config.toml
experts_per_token = 1
d_expert = 384
router_score = "softmax"
normalize_top_k = false
lr_router = 0.000377
norm = "rmsnorm"
norm_eps = 1e-05
tie_embeddings = false
lr = 0.00541
beta1 = 0.95
beta2 = 0.98
train_tokens = 590600000
Below are experts of layer 4 (counted from 0) of a mixture-of-experts language model. Rows are named router (the router's row for the expert), up (a neuron's input weights, with its number) and show model dimensions 0-159. Each number is 128 + 32 x the weight over its row's rms, rounded and kept within 0 to 255.
Before each expert's rows: a language model's description of what the expert responds to. This comes from a sample of Wikipedia text that the model never trained on.

# expert 12
Description: Word-final consonant pieces. Final or middle consonant pieces of words and trailing number digits, such as kno-ck, ho-ll-ow, fo-nt, sn-ail, 15-7.
router [125 141 157 140 146 152 110 160 171 129 156 129 100 119 180 144 163 120 155 166 113 107 131  97 195  98  97 164 109  97 116 167  83 115 165 178 107 136 146  94 110 193 134 167  53 156 169 141 214 178 100 186 130 172 103 128  79 145 123 143 166 173 167 116  95  94 144 136 128 110  90 119 144 151 116 112 152 166 177 109 138 145 113 133  32 118 159 119  99 151 128  71 137 109 179 143 173 140 151 141 139 141 109 103 101 152 159 110 200 114 121 102  93 121 171  86 122 168  94 151 141 151 100 117 119 153 136 192 116 141 134 133  99 139 119  61 130 109 107 116 167 191 104 100 131 170 181 117  85 162 129  89  94  62 167  65 107 132 128 121]
up6 [ 75  52 142 102 100 168  69 134 169 132 158 191 159 121 145 186 119 157 148 136 132 152  97  87 182  91  65 116 117 110 108 138 145 125  83  93 130 187 116 112 115 109 111 109 147 155 168 108 192 123  92 101 171 180 146  98 136 106  86 146 146 187 193 116 160 129 137 115 140 169 140 156 177 182 132 133 138 116 121  81  93 175 107 123 131  99 149 161  89 162 105 125 126 105 104 119 129 186 123 132 110 158 142  91  89  84 168 107 111 100 138  76 167  54 134 129 148 140 112 147 123 172  42 142 119 131 154 138 149 140 121 131  59 156 116 102 145 123 123 109 165 164 127 137 197 106 175 149  50 132 116 105 116 115  97 139 113 186 146 162]
up7 [140 138 130 141 100 153 160 163 108 181 156 127 120 135 146 109 176  89 147 155 175 150 107 135 110  55 137 188 114 109  94 128 135  97 168 149 121 141  78 110 175 185  83 170 109 153 150 130 137 139 129 114 152 102  85 131 101 101 116 184 114 175 117 154 145 138 121 189  84 119 110 172 155 151 154 115 115 109 106 123 127 154  70 143 146 155 116 126 109 151 157 211  79 114 168 134 102 118 157 136 136  90 123 157 134 148 101 109 120  85 124 115 100 124 127 166 183  68 144 155 200 104 166 159 113 228 112 124  92  86 154 120  95  65 104  97 146 133  32  86  87 141 118 168 181 149 149  94 126 118 160 112 106  90 102 134 145  88 153  61]
up8 [115 143 131  77 201 131  82 104  90 139 130 158 135  91 111 197 139 115 170 159 125 105  79  77 175  84  76 169 183 163 185 115 115 116 175 110 157 115 179 132  99 130 141 134 145 121 106 134 123 172 133 119 184 145 145 123 112 102 117 140  57  93 144  81 137 153 101 137 151  19 142  81 129 152 174 150 166 150 128 145 150 182 154 122 167 120  79  86 101 146  87 139 135  77 124 122 153 138 157 131 112 103 134  92 104 112 120  83 130 106 106 166 112 156 157 114  96  84 113 139 129 120  92 144 172 125 151 182 104 190 130 218 119 111 126 149  72 152 137 110 110 153 186 133 142 117 137 154 153 144  94 128 143 161 166 100 162 207 140 148]
up9 [133 155 155  95 133 131  94 141  90 112 124 126 165 148 153 139 112 163  93 161 121 143 135 172 142 109 147 107 117 210 112 145 102  51 164 180 127 114 150  89 164 101 110 165 137 118 120 132 228 163 158 160 100 108 139  97 139 127 103 110 102 177 163 100 136 143  90 121 166 117  89 153 109 103 165  87 147 110 130  65  77  55 100 189 111 147 109 108 197 154 149 134 156 130 154 152 133 163 128 144 149 143 135 122 146 110 154 131  87 135 111 121 119 198  96 200 129 174  90 104 132 163  86  87 100 191 165  94 139  89  95 129 133 139  77 130 193 149 113  99 113 140 115 107  82 133 131 199  85 112 128 140 118  70 105 154 157  57  96 133]
up10 [137 167 149 136 136 148 112 123 133 106 141 101  88 188 109 159 152 135 109 159 129 138 155  88  93  74 145 163 144  53  74 132 121 117 120 120 104  55 104 101 125 206 110 132 137  82 121 127 162  96 160 123 146 205 152  80 135 142 196 194 113 120 145 109 133 143 112 133 124 106 140  96 147 193 132 170 157 147 115  46 146 157 109 140 150 114 147 120 133 142 170  96 144 105 139  91 117 169 122 172 169 167 105  90 134 145 104 162 111 140 206 159 118 166  88 124 189 175 112 103 138 129 131 115 151 124 152 111 147  58 101 153 136 148  86  69 114 172 130  78  93 123 155  86 117 182 118 106  98 166  89 112 101 106 183  81  59 122 123  97]
up11 [109 148 139 100 100 152 142 138 157 173 141 160 133 152 149 102  62 112 121 151 174 129 118 128 136  83 148 134 190 108 148 100 160 130 141  84  96  84 174  91 115 118 124 102 142  67 117 141 138 133  68 211 150 175 116  61 156 125 132 128 129 143 114 136  76 120 119  95 100 118 183 126 144 126 108 125  92 160  64 104 113  95 144  99 102  84 173 161 123 167 125 181 159 185 142 135 197  84 115 201 150 142 174 164  56 174 101 128  64  99  43 105 102  83 125 121 136  81 133 120  97 109 122  75 142 116 144 111  62 142 138 129 135  88 120 129  84 126  89 182 132 117 161 152 132 122 105 138 190 140  69 137 101 126 139 143 130 170 131 126]
up12 [135 136 128 122 171 164 115 102 141 151  85 154 189 119 156 111 118 144 134 138 154 152 147 133 148 120  40 170 134 112  72 140  99 111 130 158 175 126 158 123 165 189 107 100 100 132 175 116 180 112 137 185 136 111  88  88  57 150 108 129 126 111 153 166 100 166 201 188 180  85  77 106 134 129 103  93 177  85  95  81  95 142 141 126 141 104  89  89 195 117  96  95 113  96 185 116 165 107 149 147 139 150 159 110 106 149 139 130 139 117 192 140 163 155 102 125 103 143  82 197 132 130 137 132  63 112 122 139 175 126 131 130 123 144 102 133 124 112  76  76 216  84 135 129 169 114 159 135 137 121 117  69 113 125 170  99 121 145 189 160]
up13 [154 160 134 112 127 140  88  83 134 104 170 168 149  49 132 125  93 155 107 122 193 125 141 138  98 127  74  94  85 112 149 104 146  69 119  91 147 120 112 138 158 170  78 178  90 118 108 112 133 105  55 111 144 178 116  61 111 125 114 148 146 194 172  98 183 130 163  88 163 179 148 159 119 162 136 107 135 136 146 124 127 147 149 143 136  53  67 193 111 156 123 147 142 170 144 163 160 130 167  90 121 131 156 114  91 179 173 115 160 135  76  89 125 130  95 106 127 154  72 140 154 105 103 131 159 143 143 114 110 135  70 133 113  93 172 164 118 137 111 104 196 175 148 150 124 164 177 141  49 129  81 145  88  85 119 146 163 110 160 120]
up14 [112 134  62 126 169  57  54 113 150 123 142 106 147 141 169 111 146 165 159  85 150 144 113 154 113 176  93 170 153  77 125 112 122  83 146 130 113 135 134 112  72  84  28 169 153 136 141 132  99  96  99 181 124 143  83 161 133 109 157 141 165 149 124 122 197 112 130 124 107 122 150 150 140 123  90 116 142 148 115 128 168 173 185 130 173  98  97 108 152 140 125 159 165 172 112  99 119 109 118 175 131 172 200 129 105 142 115 168  87 150 110 112 118 162 158 113  78 106 125 122 127 148 101 132 142 113 151 171 172 105 137 135  99 114 190 109  62 184 180 109 101 151 119 137 178 115  54 128 147 107 155 144 147  83 172 154 148  99  75  53]
up15 [135  88 168 137 192 121 123 150 160  79 135 155 146 127 186 135 168 139 194 148 105 104 137 134 113  99 123 103 115  92 161 113 143 122 127 147 124  86 114 112 134 199 105 138 103 142 135 135 162 154  96 155 181 158  93 192 164 144 109 131 127 207 143 141  82 125  96  95 169 198 141 122 142  93 117 116  94 143 135 114 163 143 134 160  99 128 145 109 173 130 117 109  73  99 157 151 143 123 151 198 214 113 192 128 119 112  99 180 123  89 110  76  93 143 139 160 111 163 151 119 130 136  96  91 131 102 123  74  55 114 166 129 151 167  74 161  96 194  99 104 124 147 107 147 205 134 146  70  94 135 107 162  71 103 133  67 112 152 148 104]
up16 [125 132 130 125 110 128 110  75 138 151 101  61 138 121  89 159 128 143 103 142  49 129 105 122 143 114 153  64 180 158 128 115 165 119 140  90 118 138 145  57  99 115 150  60  68 171 180 156 182 165 144 156 105 143 181 146  98 140 103 131 135 151  81 156  91 191  95  68 149 164 139 157 168 111 112 143 128 108 128 142  84  75 112 115  79 186 149 138 119  86 142 143 105  99 158 122 138 103  87 143 152 108 116 164 100 156 175  92 112 151 156 151 109  71 153 153 114 160 169  82 156 101 145  84  70 195 153 107 151 175 118 102  99 141 136 104 121 136 110 127 149 173 179 137 131 107 121  75 109 165 122 159  90 161  78  89  74 179 153  93]
up17 [107 134 189 100 147 145 206 161  81  68 155 141  86 130  98 143  71 136 160 179  81 101 161 124 162 140 154 143  98 145 125 126 153 146 160 114  83 131 200 140 174 165 131 156 132 207 161 152 168  90 124  60 155 144 103 180 105 179 138 162  86 187 110 163 139 137 134 111 107 134 117 126 133 132 153 134 143 118 156 134  95 154 182 123 108 139  97 184 130 160 149  67  77 152 174 146 100  99 146 144 117 132 127 132 129 133 104 152 119 143 146  67 154 125 144 179 173 185 157 111 100 130  92 114 182 149 145 104 100 120 155 112  94 118 139 107 149 134 149  87 177 195 136 148 155 183 149  95 121 207 130  59  84 155 140 130 131  92  99 132]
up18 [ 94  56 113  98 146 200 143 129  80 112 106  96 117 165 168 140 112  99 170 188 113 127 120  94  49 163 149 113 121 150 149 118  90 145 134 101 105  98 110 133 158 160 109 150 118 123 204 133 123 138 117 111 139 113  75 107 123 114  82 190 146 132 146 128 124  74 142 110 123 149 148 103 211 130 122 100 131 109  58 114  83 142  95 163  86  86 143  93 192 195 146  96 156  91 106 115 141 162 167  96 109 117  97 120 102 111 161 134  93 178 134 123 125 116 158 139 169 107 177 145 142 145 135 172 142 161 141 161 131 167 183 129 138 174 119  99 163 107 141 159 152 135 128  83  78 165  91 123 158  61 116 139  78 184 169  86 170 106  64 137]

# expert 0
Description: Parentheses, dashes, digits. Opening parentheses, dashes, hyphens and leading year or number digits in tables and data, such as (65.5), 18, 14th, 38°54′.
router [145  90 134 158 117 142 114 191 183 157 158 114 183 133  73 113  87 177 139 174 129 145 161 127 127 135  73 106  93 187  84  66 130 114 111 105 103 156 116 107  93 109  56 153  97 105 105 156 193 148 174 200 129 120 141 117  98 165  70 114 132 178  81  91 121 163  95 134 156 174 137 138 169 135 131 186 125  88 117 107 127 106 111 166 147 131  92 160 117 118  85 188 149 137 141  61 156 133  94  98 133  62 135 135 165 174 185 115  78 115  87 165 129 131 160 119 123 157 107 159  92 176 153 120 132 142 129 131 108 141 117  73 121 105 150 182 121 147 122 155 110  78 125 178 114 176  86 104 166 108 140 182 134 124  78 134 138 153 133  75]
up13 [ 32 149 168 128 105 127  53  99 123 116 140  81 195 139 131 128 147  91 118 174 118 125 120 127 147 156 120 151 103 125 133 159 181 161 142 164 107  68 150 104 116 143 171  99 105 114 151 142 102 126 180 101 144 103 148 119 159 132 105 154 149  41 132 149  78 144 142 162 172  94 116 160 187 126 101 131 111 105 116 161 126 138 102 149 171 122  88  92 128 180 129 145 196 152 133  65  90 120 140 126  75 115 134 151 160  88  76 101 157 116  83  98 139 123 147 145 127 148 173  84 163 201 177 104 136  56 103 102 107 111 119 126 118 122  83 149 147 157 169 167 131 155 185 142 206 135  96 147  97 105  72 150 181 154 142  91 108 103 126 110]
up14 [101 110 125 191 154 184 172 150 145  77 129 146 169 136 162 105 101 165 122 163 122 101 159 150 172 104 164 159 153 160 155 151  92 127 140  86  77 166  73 145 103 172 136 127 130  87 139 113 181 160 105 140 192 114 121 122 126 119 151 159 161 105 190 162  87 149 154  40 184  67 130 121 121 131 127 143 128 111 182 161  55 141 178 113  79 130 120  80 106 106 129 110 142 145  63  66 159 102 110 124 133 113 115 106  87 106 143 145 134 168 119 144  88  99 190 137 116 147 125 151  82 103 109 155 197  78  91 112 127 163 139 162 132 172  92 204 117 148 180 134 121  79  91  99 135 118 144 143 112 109  82 123 106 102 121 172 129 166 121 129]
up15 [163 129 155 124 115 181 184  84 150 156 131 131 152 188 109 101 169 152 152  98 100 188 213  78 106  46 184 168 118 171 126 132 122 148 180  88 164 111 115 130 154 158 112  83  85 147 137 143 127 131 142 114 201 112 109 146 180 126 177 178 120  97 133 110 149 115  97 128 152 167 131  69  98 106  90 120 148 153 167 126  74 141 131 162 140 143 116 143 119 144  80 108  91 111  76 131 173 159 149  39 120  95 168 109 118 147 113  79 109 104  65 116 146  89 157  92 184 199 151  86 121  97 178 152  96 120 116 150 136 170 159 140 140 118 152 112 144 169  87 158 165 130 143 141  86 158 131 145 105 111 134 163 121 136 129 140 149 121 106  73]
up16 [136 153 146 159 131 201 146 115 127  35  96 107 161 186 129 130 177 169  18  96 140 149 149 163  67 124 124 102 102 143 165 115 118 120 110 132 145 125 171 123 124 175 130 138 152 165 138 144 119 132 110 115 124 148 149 105 137 119 114 122 113 128 112  69 121 168 134 111 143 152 140 128 179 144 141 162 103  56 103 120 121 119  93 119 121 138 156 151 120 120 126 133 154 166  68 133 124  74 112  70 169 109 116  77 110 105  99 118 112 144 144  48 106 119 165 130 169 139  90 138 112 131  76 184 122  81 126  74 154  26 200 148  97  94 129 178 130  95 118 132 163  94 151 174 115 158 123 182  98 101  97  99  80  70 103 102 127 119 132 134]
up17 [145 167 132 151 110 190 138 133  67 182  89 169 194 153  97 103 155 171 123 179 121 115 136 141 171  85 101 132 125 117 118 170 131 147 105 130 109 142  80 111  74 206 127  81 114 105  85 187 132 118  95  85  86 164 138 128 110 171 146 143  89 118 133 191 102 121  96 167 135 154 113  99 106 118 199 155 136 123 159 116 121 167 141 184  98 175  71 119 175 130 111 179  73 149 104 108 116  99 156 111 142  99 163 126 167 161 169 100 153 138 149 110 155 120 103 108 129 140 152 113  97 122 100 110  85  63  81  86  70 156 153  94 129 121 131  70 116 171 123  97  69 119  81  86 211 160 153 139 141 115 156 130 129 138 120 139 120 141  83 164]
up18 [142  11 110 134 107 167 145 146 152  66 141  78 149 158 168 119 103 113 167 115 116 133 120 171 105  75 127 118 153 140 102 175 150 158  83 112 168 176  77 217 125 108 126 134  95 141 105 146 130  79 149 116  96 170 153 147 161 121  99 165  97  79  17 124 131 153 107 165  90 122 147 134 119 159 157 154 155 116 136 110  91 119  81 160 157 153 124 118 153 149 127  79 123 110 125 106 138 108 101 105  92 132 168 149 179 114  94 151 146 174 140 136 114  53 110 146 155 140 136 135 147 137 132 102 128 151 131 149 113 118 158 172  93 183  98 155 132 116 126 189 179 121 168  84 106  92  55  90 167  99  94 112 166 124 141 136 116  87 182 115]
up19 [127 190 124  79 117 139 133 101 109 132 121  81  78 136  96  90  70  42 111  97 117 143  85 146 167 137  92 135 179 144  46 144 144 125 114 151 136 113 122 111 179 217  99 128 156 141  89 136 130 146 114 109  95  99 158 148 148 119 109 148 151 125 150 131 139 188 137 157 146 219 126 227 105 151 120 122 144 141 131 120 132 112 143 161 149 102  77 121 101 146 120 175  93 115 113  97 155  87 109 103 165 107 132 104  83 153 153 116 149 138 111  98 151 133  98 150 139 156 149 126 125  99 174 161 226 136  81  69 199 134 104 108 111  87 125 156 136  94 183 146  71 135 112 112 173 171 177 156 111 109 107 147 104 151  96 132 171 147 128 123]
up20 [ 71 162 155 152 113 141 109 154 106 152  66 110 105 157 125 112 191 122 173 161 152  83 162 144 127 160 167 129 115 130  79 145 118  87  92 150  93 168 127 102  93  83 132  75 129 148 129 144 170  77 139  79 119 163 154 130  64 151 139 150 102 167 101 136 114 155 112 114  93 116 167 180  66  99 164 126 111 137 112  93 118 124  50 144 120 115 129 216 148 136 145  84 111 121  37 143 109 103 152 137 106 135 113 164 150  96 118 106 126 152 138 126 158 174  77 115  96 103 107 130 129 109 157  38 118 135 110 135 145 117 168 114 171 185  87 108 144 108 134 146 177 198 112 124 119 156 119 148 123 133  55 210 130 138  89 119 144  85 141  84]
up21 [ 68 168 117 149 104 132 126 152 138 139 153 122 100 141 113 132  96 132 144 121  78 167 151 102 143 162 157 192 166 101  98  95 127 119 105  86 111  92 112 131 180 139  77 132 119 151 166 176 164 116 149  92 169 139 123  92 189 127  57 151 159 150 111 132  94 181 118  61  74 210 121 115 123  78 200 144 113 163 122 118 120 106  89 180 169 124 127 129 141 135  65 129 140 110 149 161 121 168 107 132 130 147 160 141  59 162 118 136  47 102 156 126 166 135 135 135 116 199 155 110 141 140 154 131 183 171 107 109  94 144 132 116 132 140 145 110 141 109 107 186 164  92 190 153 115 181 158  47 125 129  63 129  93 131 144 111  78 115 144 100]
up22 [122 149 106  65 202  92  91 142 100 103 136 145 177  26 170 122 123 126 170 148  76 107 151 173 132 164 192 116 119 177 107 100 164 111 134 147 131 151 110  75 100 209 113  99  77 159 117 103 149 127 153 124 154 148 149 166 158 127  56 118  55 162 136  83 127 108 129  66 103 104 123 115 151 140 105 162  87 144 137 147 103 148  94 180 174  72 148 128 132 124 125 111 126 147 158 104  90 117 109 120 196  81  92 170 146 179 105  86 119 123 102 155  99 140 111  91 105 178 113  98 109 153  97  95 128 170 152 119  99 160  70 143 137 118  96 158 178 101 111 124 188 189 110 131 140 120 164 105 130 150 127 105 135 152 144 109 104  96  91 114]
up23 [122 129 128 102 103  92 114 147 131 129 122 146 187 140 151 133 107 134 118 119 128 107 108 192  91 104 114 118  93 141  87 167  93  94 156 129 120  77 131 107 109  83 133 122 159 176 203 152 186 147 104 117 113 140 126  75 150  85 158 161 108 128 117  83 135 146 158 138 120 130 163 167 162 163 165  73 133  81 148 111 110 166 110 127 113 187 138  83 139  81 143 144  84 127 113  97 188  57  96 105 199  75  97 187 172 122 126 108 114  89 200  37 124 111 140 118 131 165  94 106 115 103 223 132 112 148 191 160 198  81 103  95  89 111  98  85 144 159 114 100 127 167 123 112 157 133  97 133 101 159 116 143 146 127  88 132 131 160 134 131]
up24 [161 122  65 125  82 101 180 200 110 110  33 127 165 105  69 115  79  70 125 118 157 157 127 115  97 100 153  95 171 117 114 111  81 148 142 136  98  93 110  79 103 147  96 134 129  68  92  94 160 153 172 189  87  62 122  95 134 149 141 159 152 154 174  66 131 142 154 192 116 129 163  98 123 155 138 147  93 111  73 194 129  84 113 148 109  71 110 161 144  88 157 127 145  97 134 119 149 112 123  94 129 107 102 112 153 118 162  92 159 129 137 106 150 147 122  91 146 133 118 130 148 198 183 121 114  99 164  97 119  59 151  99 110  97  98 109 121 121 138 167  97 115 154 169 154  99 106 153 136 156 164 127  94  83 102 160 134 150 149  67]
up25 [101 132 148 148 146 148 120 126 168 138 148 106 184  87  83 148 155 124  89 115 106 111 118  86 151  97 176 154 112 162 118 164  94 151  85 156 131  63 148  92  50 106 162  86 126 119  90 167 175  94 113 147 168 121 133 127 163 129 111 133 106 138 124  97 167 193 121 138 173 115 131 121  90  71 172 131 140 116 154 184  71 138 159 174 110 103 114 150 167 180 164 119 134  78 117 144 173 201 128 121 149 117 149 110 124  94 173  66  66 106 105  80 149 114 165 116  93 141 106 108 197 105 138 135  94  86 118 101  80 155 127 117  68 142 141 164  98 108 176 150 109  88 136 158  98 153 132 105  95 195 102 137  78 151 193 115 142 182 110 166]

# expert 6
Description: Name-initial syllables. Short syllables or letters that begin or continue names and foreign words, such as Ste-phen, Sh-antit, Y-okohama, Al-ka-line, circ-a.
router [109 184  69 127 177 192 133 151 152  83 104 186 116 189 132 159 196 143 130 122 106 168 134 133 113 123  91 113 133 128 210 139  99 146 120 131 153 137 121 123  89 187 123 136 146 132  51 103  86 138 113 131 113 155 187 132 122 145 120  83 170  85 161 122  81 147 145 142 177  69 118 147 102 129 130 171  97 112 120 132 132  76 123  96 174 144 157  87 102 127 136 151 132 143 150 142 134 108  81 173 139  86 140 183 146  86 146  91 176 135 136  58  97  88 106 130  94 124 151 130 180 116 171 140 131 117  97 145  81 144 104 169 117 127  71 174 115  84  66 159 149 154 100  66 140 104 121 124 108 126 129  87  74 149  98 137 159 178 188 175]
up6 [ 92 150 143 101 135 138 158 110 107 108 161 131 129 153 143 116 152 121  83  76 116  87 107  88 115 181 133 193 124 115 126  58 182 149 120  56 208 100 112 141 103 143 106 189 118 131 115 169  81 170 130 144 157  68 118 140 148 162 156  85 140  93 173 105 136 151  92 114 145 152 167 121 115 125 175 141 134  80 185 162 128 125 134 103 108 138 116  95 131  93 148 218  40  74 102  85 117 142 116 193  80 129 126 125 116 129 165 141 113 153  72  88 146 170 107 116  90 147 186 131 130 188  82  80 148 110 161 114 126 140  96 150 171 161  80 115 110 133  88 121 115 114 153 121 117 128 159  73 121 134 163 113 119  98  88 154 124 118  63 112]
up7 [157  83 130 116 167  94 139 180 142 165 124 155  95 154 103 125 199 145 134  57 171 114 141 120 114  81 114 117 183 156 165 106 198  58 140 161 141 142 166 136 131  96  85 147 127 165 149 210 149 110 113 117 126 114 187 109 104 115 158 128 146 108 138 136  71 170 168 118 149  75 135 104 116 176 124 112 136  92 111  79 175 157 135 127  62 191  56 111  92 167 133 148 119 133 145 113 165 107 112 171 130 162 137 131 185 104 122 132 176 145 179 119 134 141 136 115 151 115 110 128 134 145 153  96  77 171 164 131 102 119 124 173 133  88 127 113 159 122  43 141 169 157 109 127 108 145 119  80 104 170 188 139 117 148 180 101 193 154 104 159]
up8 [150 156 102 134 125 142 125 137 159 118 154 134 164 189 154 167 148 127 157 148 175 122 105 167 183 173 114 100 171 159 176 100 160 113  84 121 150 165 145 129  94 157  96 134 103 140 163 155 127 170  83 121 122 166 194 122 159 157  87  39 130 140 174 147 186 115 204  84 137  96 148 117 157 118 116 125 128 146 106 126  89 164 154 111 104 129 124  91 102 128 158 142 137 148 187 117 174 119 135 127 100 128 105 140  83 137 114 152 168 132 109  32 147 148 123 149  98 100  73 171 158 148 190 137  51 140 167 115 103  81 130 165 104 183 133  74 112 118 132 118 161 134 102 200 121 122 164 139  97  71 101 113 102  93  88 151 119 174 168 171]
up9 [159  98 117  99  94 145 156 144 117  81 120 115 168 135  96  99  98 183 193  83 131 130 135 127 126 108 107 177  79 196 129  58  52 133 156 137 143 123 131 183 116  96 109 158 120 120 149  92 166 140  92 119 125 139 130 186 172 109 149 154 114  99 161  98  92 164 164 144 162 106 179  99 114 125 108 109  99 111 185 109  71 156 165 163 130  90 187 104 169 138 180 143  86  94 135  73  89 130 135 178 144 116 136 158  96 154 110 134 150 138 112 164  96 105 120 114 121 115  28 141 102 128 170 148 118 131 183 106  67 149 115 119 142 113  82 164 136 127 133 149 164  42 118  99 132  94 127 165 184 169 106 120 113 145 132 137 121 177 128 194]
up10 [192 124 148 130 150 162 155 203 108 131 126 211 153  98 107 109 111  94  90  95 129 141 181  64 111 101 176 146  93 131  74 119 126 142 142  93 161  96 115 125 153 183 120 165 105 122 153  70 120  86 125 109 150 128 130 102 107 168 195 176 126 121 141 152 100 158  95 144 140 106 154 119  89 138 166 152 136 137 152  82 110  91 155 137 181 123 109 106 159  80  96 160  90 135 150  75 192 113  97 145 145 124 153 147 106  87 198 132 107 126 131 134 137 117 152 122 157 177 131 149 158 135  90 128 126 111 119 180  55 119  77 111  88  75  83 170  82 167  77 126 135 123 148 124 119 128 124 151 158 145 188  80 101 129 214  87 164 173 144 148]
up11 [152 126 116 141 162 142 113 129 114 129  51 136 145 137  87 166 161 170 130  82 126 127 114  98 149  72  78 152 170 132 121 101 150  86 108 151 152 123 122 141 137  89  92 144 107 145 130 128 175  88  99 184 123 152  91  46 109 117 195  88 168  88 144 107 130 104 123 126 161 102 151 144 176 135  97 102 133  76 140  61 137 115 160 113  79 126  72 181 151 207 140 109 152 100 172 144 131 108 127 113 101 161 179  76  53  31 162 117 125 113 185 127 160 123 127 147 107 134 154 152 149 136 123 157 117 156 129 152 105 195 119  98 142 149  96 103 120 103 102  72 163 153 160  99 110 108  66 143 164 155 106 161 133 111 170 132 167  88 171 102]
up12 [142 121 141  96 137 170 188 164 117 124 138 177 126 171 109 177 145 126 130 105  80 182 197 109 121  69  87 105  54 205  97 158 134 136 146 149 185 130 193 148  97 161 130 140 143  79 122 166 169  91 108  80  99 169 103 123 116 143  98 142  94 124 195 108  59 164 146 138 213 110 124 139 126 142 138  98  69  97  91 118 117  99 117 152 187 140 125  77 131 161 169 150 125  93 145 144 113 128 100 184 164 164 141 111 124  75 130 105 156 113  84  99  90  98 133 115  81 103 137 117 175 121 140 160 161 137  50  86 111 160 111 148 141 124 128 148 135 168 102 143 124 150 128 102 135 149 108 133 104 144 131 144  93 162  78  74 134 156  92  85]
up13 [121 134  56  72 147 124 119 173 114  78  80 156 142  88 174  58 179 126 157 111 135 159 160  81 129 137 102 110  94 200 171 123 118 126 120 117 128 120 189 111  79 152 139 111 105 148 115  39 133 101 180 101 108 127 109 120 165 170 150 121 169 130  78  97 134 160  94 121 126 142 166 127 154 192  98 105 131 121  99 103 122 105 120 137 129 101  86 102 138 128 118 130 110 133 172 148 141 181 111 110 158 102  88  74  97 130 122 136 100  69  89 111 133 176  89 188 184 153 176 124 149 129 113 138 136 111 146 109 185  81 177 158  90 118 112 103 121  43 102  65 176 143 121 156 126 105  58 138  93  91 141  85  88 156 129 114 140 110 135 147]
up14 [136 160 160 187 117 171 104 163 128  76  77 155 167 127 149 118  90 138  84 131 155 121 124  99 169 135 151 126 175 100 123 124  85 126 100 191 163  52 111 158 117 181 101 140 132 125 139 154 111  83 101  94 123 149 136 150  80 134 105 123 120  97 125 130 122 144  84 112  86 120 118 125 176 168 141 149 133 148 115 101 153  83  96 120  94 148 113 173 127  75 119 161 142 156 151 111 145 195  96 122 155 189 128 195 212  75 108 155 148 123 107  98 101 119 126 143 116 118 170 162 124 144 121  97 127 123 124 120 137  88 155 153  87 120  39 179  73 123 188  89 157 138 145 115  84  89  72 110 175  87 174  95  85 122 147  97 192 155 190 143]
up15 [186 159  96 161 121 106 149 113  74  81 153 147 134  80 133 115  88 128 144 138 126 172 123  71 128  65 191 160 171 132 171 144 115 131 142  88 166 170 164 141 169 119 174 120 102 120 113 133  62  83 114 149 147 156 125 165 125 130  67 130  68 105 130  85  89  98 107  68 129 156 148  86 113 180 188 168 181 111 108 104 136  76 161 112 183 113  77 124  63 127 151 134 151 156  88  77 187 137 118 132 151  61 127  72 119 161 139  85 114 137 158 104 115  52 175 134  70 125 154 154 130 146 142  90 150 131 102 102 113  87 127 132 120 122 122 159 123 119  79 151 172 169 120 130 191 104  93 138 117 145  98 113 155 141  83 124  92 125 121 131]
up16 [167 141 154 144  47 166  91 130 140  82  91 221 169 105 100 165 162  78 144  63 119 168  93 107 135 111 116 138 105 158 162 122 142 124 129  70 139 149 157 158 124 103 109 118 112 148 116 123  52 101 106 128 154 141 134 196 165 159 105 115 119 109 156  91 154 128 135 122  93 125 136 115 132 140 161  95 139  45 124 117 141 128 137 137  36 128 104  52  28 163 109 140 141  52 120 127 138 138 110 163 168  80 145 144  81  98 110 135 102  81 152  98 148 106 103 137  86 128 148 101 161 143  89 174 122  77 155 168 108 135 160 126 101 116  96 171 122 111 121 188 106 154 112 124 137 117 111 107 121 119 137 159  97 196 101 157 152 109 136  97]
up17 [ 90 170 140 115 136  91 109 180 169 139 130 167 138 187  54  72 100 174 123 136 163 159  63 110 155  87 135  89 165 148 166  91 138 145 173 136 150 162 146 120  56 105 113 140 125 104 169 128 132 135 154 154 116 144  94 130 155 160 101  85 118  88 115 122 144 128 160 102 178  91 132 126  92 129 203 156 141 164 125  49 120  77  89 149 180 170  90 130 130 119 100 126 137 163 196 131 140  72 147 142 124 116 108 142 150 154 105 139 107  80 135 117 217 155  87  77 148 149  83 152 161  66 164 214 124  75 155 111 125 119  96 139 157 137  60 133 106 141 145 160 108 153 108  93 139 130 135 154 122 130 131  94 146  92 140 131 175 139 112 133]
up18 [146 173 175 175 113  77 136 130 135 133  78 113 141 132  92 137 136 175 126 103  90 142 169 173 135 121 146  66 172 202 135 149  55 118 139 110  97 155 160 118 121 140 181 148 108 106 131  88 164 109 181 192 155 204 105  98 142 123 131 107 146 124 135  96 120 120 147  99 158 107 132  78 147 130 145 120 140 132  99 181  70 101 180 145 112 174 108 150  90 102 142 135 137 125 109 141  78 116  99 196 132 143 204 117 179 102 151 103 156 141 115  85 101 152 140 164 130 112 131 108 185 144 173 146 138  91  73  76  59 143 116 131 128  56  88 152 117  79 148 144 148 149 130  84 132 157 118  87  79 145 108 139 146 208 112 166 157 153 124 149]